Experts of a small language model.
Size: 8 layers, width 192, vocabulary 15223, 31M parameters.
Experts: 80 experts in each of 4 layers, 128 SwiGLU neurons an expert, 2 picks a token.
Training: a variant of Adam for the experts, 639M tokens, 3163 steps.
Below are experts of layer 5 (counted from 0) of a mixture-of-experts language model. Rows are named gate (a neuron's input weights, with its number), up (a neuron's input weights, with its number), down (a neuron's output weights, with its number) and show model dimensions 0-191. Each number is 200 + 20 x the weight over its row's rms, rounded and kept within 0 to 999.
Before each expert's rows: "gets" lists some tokens that make up at least twice as much of what it gets as of all text. This comes from a sample of Wikipedia text that the model never trained on. Tokens count by the router's weight.

# expert 39
gets: " /", " United", " U", "w", "^{", "od"
gate0,200,190,179,243,222,198,192,248,173,194,214,194,217,173,172,194,221,147,169,198,216,211,230,221,182,231,185,224,176,212,223,153,187,218,194,216,235,212,211,209,197,189,216,219,239,174,208,192,205,213,201,227,213,212,190,234,164,203,188,227,177,219,185,199,222,207,210,206,178,191,176,176,200,202,178,149,215,203,168,203,183,230,213,202,222,212,201,235,193,223,213,200,187,202,216,216,168,221,202,175,204,188,223,201,188,200,214,199,183,182,169,214,173,204,200,213,212,194,182,222,171,176,167,183,194,206,183,224,161,212,186,187,203,251,158,174,236,188,227,201,183,164,214,216,210,186,180,207,220,200,219,186,199,201,219,200,202,208,226,190,204,194,243,217,194,230,175,224,174,180,184,216,204,194,215,221,196,194,214,208,190,218,203,221,178,221,193,186,178,191,211,180
up0,168,206,226,198,186,179,185,200,204,201,211,191,207,170,193,183,175,232,193,201,187,225,222,195,231,186,214,167,212,169,206,230,218,192,162,180,185,206,204,205,196,213,210,212,186,194,196,185,211,145,201,191,208,177,192,151,183,202,203,203,196,167,214,169,244,182,206,204,212,230,163,217,207,241,227,178,218,185,196,253,212,196,177,241,171,205,216,222,199,220,198,204,183,208,199,189,193,192,198,217,204,213,178,196,211,203,192,204,180,193,191,216,183,198,195,194,213,243,186,179,241,236,208,239,194,208,194,180,189,205,185,194,220,187,208,215,203,212,163,231,205,192,182,145,208,202,228,205,191,224,214,204,183,194,185,160,207,195,208,212,263,235,192,193,187,209,192,224,203,229,200,208,222,216,240,201,203,214,173,201,225,215,202,213,233,215,172,168,186,200,210,190
down0,168,195,214,164,203,226,185,188,191,221,202,193,213,225,197,174,248,210,204,206,205,201,187,194,192,220,214,193,185,197,184,176,202,216,209,240,187,188,208,201,160,211,175,196,219,227,176,229,193,201,212,207,173,187,202,209,224,186,189,190,186,165,187,168,147,182,226,223,222,187,178,185,213,147,239,218,205,208,226,222,187,209,179,197,182,186,184,240,232,191,228,207,197,225,182,195,232,202,209,228,168,191,164,225,190,231,182,187,190,230,222,191,198,192,184,162,177,196,193,233,189,184,185,187,201,177,212,196,216,174,201,226,202,220,226,203,193,202,210,190,215,202,214,195,227,164,188,173,192,174,181,158,220,233,199,202,168,191,233,174,224,184,205,183,203,171,192,206,182,226,211,202,167,200,171,216,189,187,196,189,215,204,212,222,181,152,197,190,209,230,195,207

# expert 42
gets: ".", ").", "\".", " .", ".\"", "wood"
gate0,220,221,215,208,224,201,239,190,240,197,204,181,209,206,209,207,216,190,254,251,186,205,197,186,232,193,168,184,193,180,201,218,180,191,183,202,194,210,181,205,199,222,184,217,210,203,170,230,222,224,182,195,160,200,216,159,168,190,215,169,198,205,191,205,177,226,194,208,205,209,212,209,194,149,195,209,205,216,189,214,209,171,219,191,188,238,188,232,201,260,207,184,203,213,232,186,211,211,216,188,183,211,229,197,188,197,191,204,224,204,181,223,182,238,218,159,176,200,223,233,184,165,208,226,235,203,209,170,168,233,192,173,182,212,204,207,180,214,221,199,193,209,204,210,194,159,175,180,209,185,231,226,204,214,203,210,208,225,202,209,212,165,195,213,202,192,204,214,215,212,215,232,220,220,187,174,209,188,181,184,193,180,188,185,248,196,219,197,200,191,157,191
up0,178,213,206,233,176,193,192,217,233,173,177,188,203,194,176,211,194,199,217,223,220,214,186,173,192,195,186,170,193,190,187,196,205,194,169,201,170,212,244,206,200,191,163,216,193,205,209,169,193,229,172,207,161,221,196,229,183,209,217,189,210,228,178,180,220,191,182,211,198,177,144,223,210,180,220,239,236,208,205,184,170,215,199,228,186,183,181,248,194,190,206,177,224,180,156,204,195,221,187,225,175,209,214,203,204,202,200,191,215,204,231,216,194,190,172,190,246,201,189,181,204,164,189,246,233,227,194,196,158,200,188,206,178,216,222,224,188,176,163,199,221,216,187,222,188,206,201,213,211,200,233,212,177,211,161,219,220,175,177,180,187,192,170,196,179,180,196,185,202,187,200,219,206,189,215,179,237,199,213,185,194,208,188,167,232,197,207,171,196,219,191,187
down0,229,203,232,202,192,201,210,195,219,198,229,165,203,218,173,215,198,211,201,188,191,217,157,200,207,236,188,203,209,198,208,219,194,236,197,208,192,199,203,200,198,220,180,208,216,180,193,219,205,155,231,227,212,195,186,205,205,180,204,198,216,205,219,205,187,213,238,231,217,221,209,175,181,226,210,174,160,209,199,196,161,191,183,181,238,193,180,204,201,198,188,196,241,192,208,229,174,194,195,212,218,203,187,230,204,193,232,162,200,187,201,203,188,178,233,189,219,200,161,183,217,202,177,172,241,190,222,182,208,186,199,193,218,208,206,174,200,237,189,217,176,201,195,185,179,231,232,250,170,192,217,198,196,189,198,244,203,204,231,245,211,183,212,197,191,197,165,214,197,186,178,188,148,216,205,227,199,225,238,199,187,176,214,201,213,163,217,194,188,253,181,200

# expert 37
gets: " that", ".", ",", " which", " who", " where"
gate0,185,179,184,203,199,186,190,213,194,192,175,211,218,212,206,208,160,236,206,193,211,162,203,209,190,189,177,198,180,199,189,185,189,178,219,209,209,238,182,178,169,188,179,203,229,171,197,205,183,255,221,209,182,184,217,192,187,239,194,185,197,193,194,172,225,220,207,227,215,186,233,223,202,228,191,225,189,201,181,186,231,174,183,196,185,230,211,185,201,195,204,203,202,206,178,206,177,193,238,205,230,178,192,214,158,233,178,188,172,238,210,161,193,191,247,215,220,157,207,202,200,209,200,202,203,214,215,189,200,207,197,193,202,220,203,191,201,189,211,229,189,176,205,202,209,191,199,235,203,220,166,175,199,203,180,210,205,218,208,122,169,221,244,218,200,188,162,199,212,189,207,206,206,182,225,157,204,219,199,205,201,202,219,167,180,239,211,206,236,220,196,201
up0,193,210,201,202,203,190,190,236,173,154,183,179,251,248,165,190,181,202,178,245,204,191,214,170,203,183,208,174,203,217,191,208,169,223,183,210,206,170,195,188,173,204,172,164,240,189,230,198,202,212,204,214,207,179,163,156,220,180,196,208,224,183,159,181,202,177,215,224,200,195,177,218,150,171,208,211,200,159,156,197,187,230,197,188,220,175,199,209,200,205,212,205,217,180,171,180,166,194,211,190,227,193,230,205,189,238,198,191,170,211,178,195,191,171,218,180,222,195,198,169,155,192,178,185,188,188,192,186,188,206,189,207,180,216,224,200,184,198,168,208,187,213,177,228,211,203,215,197,175,183,192,173,180,185,209,178,169,185,194,187,201,213,185,187,192,179,189,211,227,188,229,184,196,193,186,180,220,217,213,185,213,209,207,187,204,194,187,180,163,205,200,195
down0,221,185,259,240,183,181,195,193,207,228,190,194,217,182,224,235,178,159,168,206,205,190,211,191,207,180,206,224,224,223,222,173,165,197,198,210,199,197,223,196,212,186,209,198,203,196,194,232,205,199,222,234,204,204,204,199,229,204,194,228,203,203,224,185,239,217,186,194,187,224,218,178,190,210,221,214,171,197,225,219,187,181,196,240,190,203,196,209,215,180,214,238,215,197,191,179,164,144,176,207,231,221,211,187,217,190,203,200,184,207,212,219,210,241,183,190,179,207,183,177,188,183,194,222,186,203,227,224,203,203,198,197,212,194,225,175,191,186,174,195,186,194,167,176,190,216,196,232,226,193,202,169,187,204,186,189,262,199,195,194,198,213,204,196,182,203,227,198,212,211,192,165,153,201,178,243,209,236,185,179,161,226,205,216,175,186,208,164,214,206,218,178

# expert 49
gets: ",", "),", "\",", ".,", "',", ",\""
gate3,217,207,191,207,196,187,209,208,210,172,163,208,224,215,179,214,218,145,201,218,192,206,220,192,227,192,202,186,203,204,206,189,210,213,196,204,208,205,197,219,213,197,206,201,188,219,209,217,208,196,216,233,176,196,184,179,216,195,185,213,215,199,238,193,208,190,213,202,196,192,222,202,167,196,204,214,233,182,143,198,203,212,210,190,203,199,240,200,199,214,214,188,175,200,231,201,206,197,191,219,225,187,193,167,221,143,201,184,207,207,172,191,221,165,168,203,154,195,213,186,186,172,171,185,163,233,177,200,196,188,181,203,160,226,199,209,194,234,170,171,182,189,196,201,187,217,185,233,236,176,185,208,215,210,191,207,188,221,229,165,223,213,206,155,233,207,202,210,195,233,224,198,242,186,197,241,191,245,180,190,190,203,200,174,211,201,182,205,175,201,138,178
up3,128,197,195,214,182,180,224,160,222,221,208,207,162,211,197,213,199,220,191,169,198,190,198,200,210,161,181,259,174,207,183,192,196,223,217,204,190,215,192,221,184,190,204,192,232,189,210,185,185,219,163,189,223,198,206,208,219,214,209,167,204,196,186,203,202,214,220,199,217,193,192,206,204,202,192,200,185,206,215,170,212,172,196,234,172,189,176,217,247,206,184,195,240,197,199,205,199,200,204,193,198,234,189,149,190,195,211,196,185,196,252,213,191,225,215,221,217,213,178,217,178,220,214,194,189,191,202,194,202,222,211,222,217,208,208,179,218,185,186,224,217,212,174,182,180,192,195,193,157,220,221,169,202,147,206,196,193,179,176,205,187,192,181,197,203,157,209,199,224,214,168,193,155,236,201,206,223,194,208,187,207,206,205,207,199,184,248,161,209,187,229,229
down3,187,199,199,231,192,228,237,166,218,179,179,211,171,167,217,217,231,214,214,211,208,197,209,188,229,212,212,200,212,156,235,189,224,210,214,217,214,210,191,177,190,227,213,244,216,199,239,161,196,196,193,181,199,180,185,216,212,185,192,198,179,200,178,200,191,178,198,169,230,228,209,175,218,227,184,188,182,196,189,232,222,190,189,202,159,192,199,201,192,172,200,182,236,211,207,175,189,184,174,173,211,217,176,172,209,181,204,238,206,211,168,231,199,186,168,218,203,190,196,199,245,173,223,194,166,222,199,207,218,247,215,210,206,203,220,229,203,173,180,203,193,205,202,200,175,188,185,207,220,187,204,186,236,195,189,194,229,226,191,208,192,172,209,208,185,180,209,182,173,206,208,156,213,211,178,222,194,209,215,157,227,203,239,172,196,181,195,175,185,187,174,218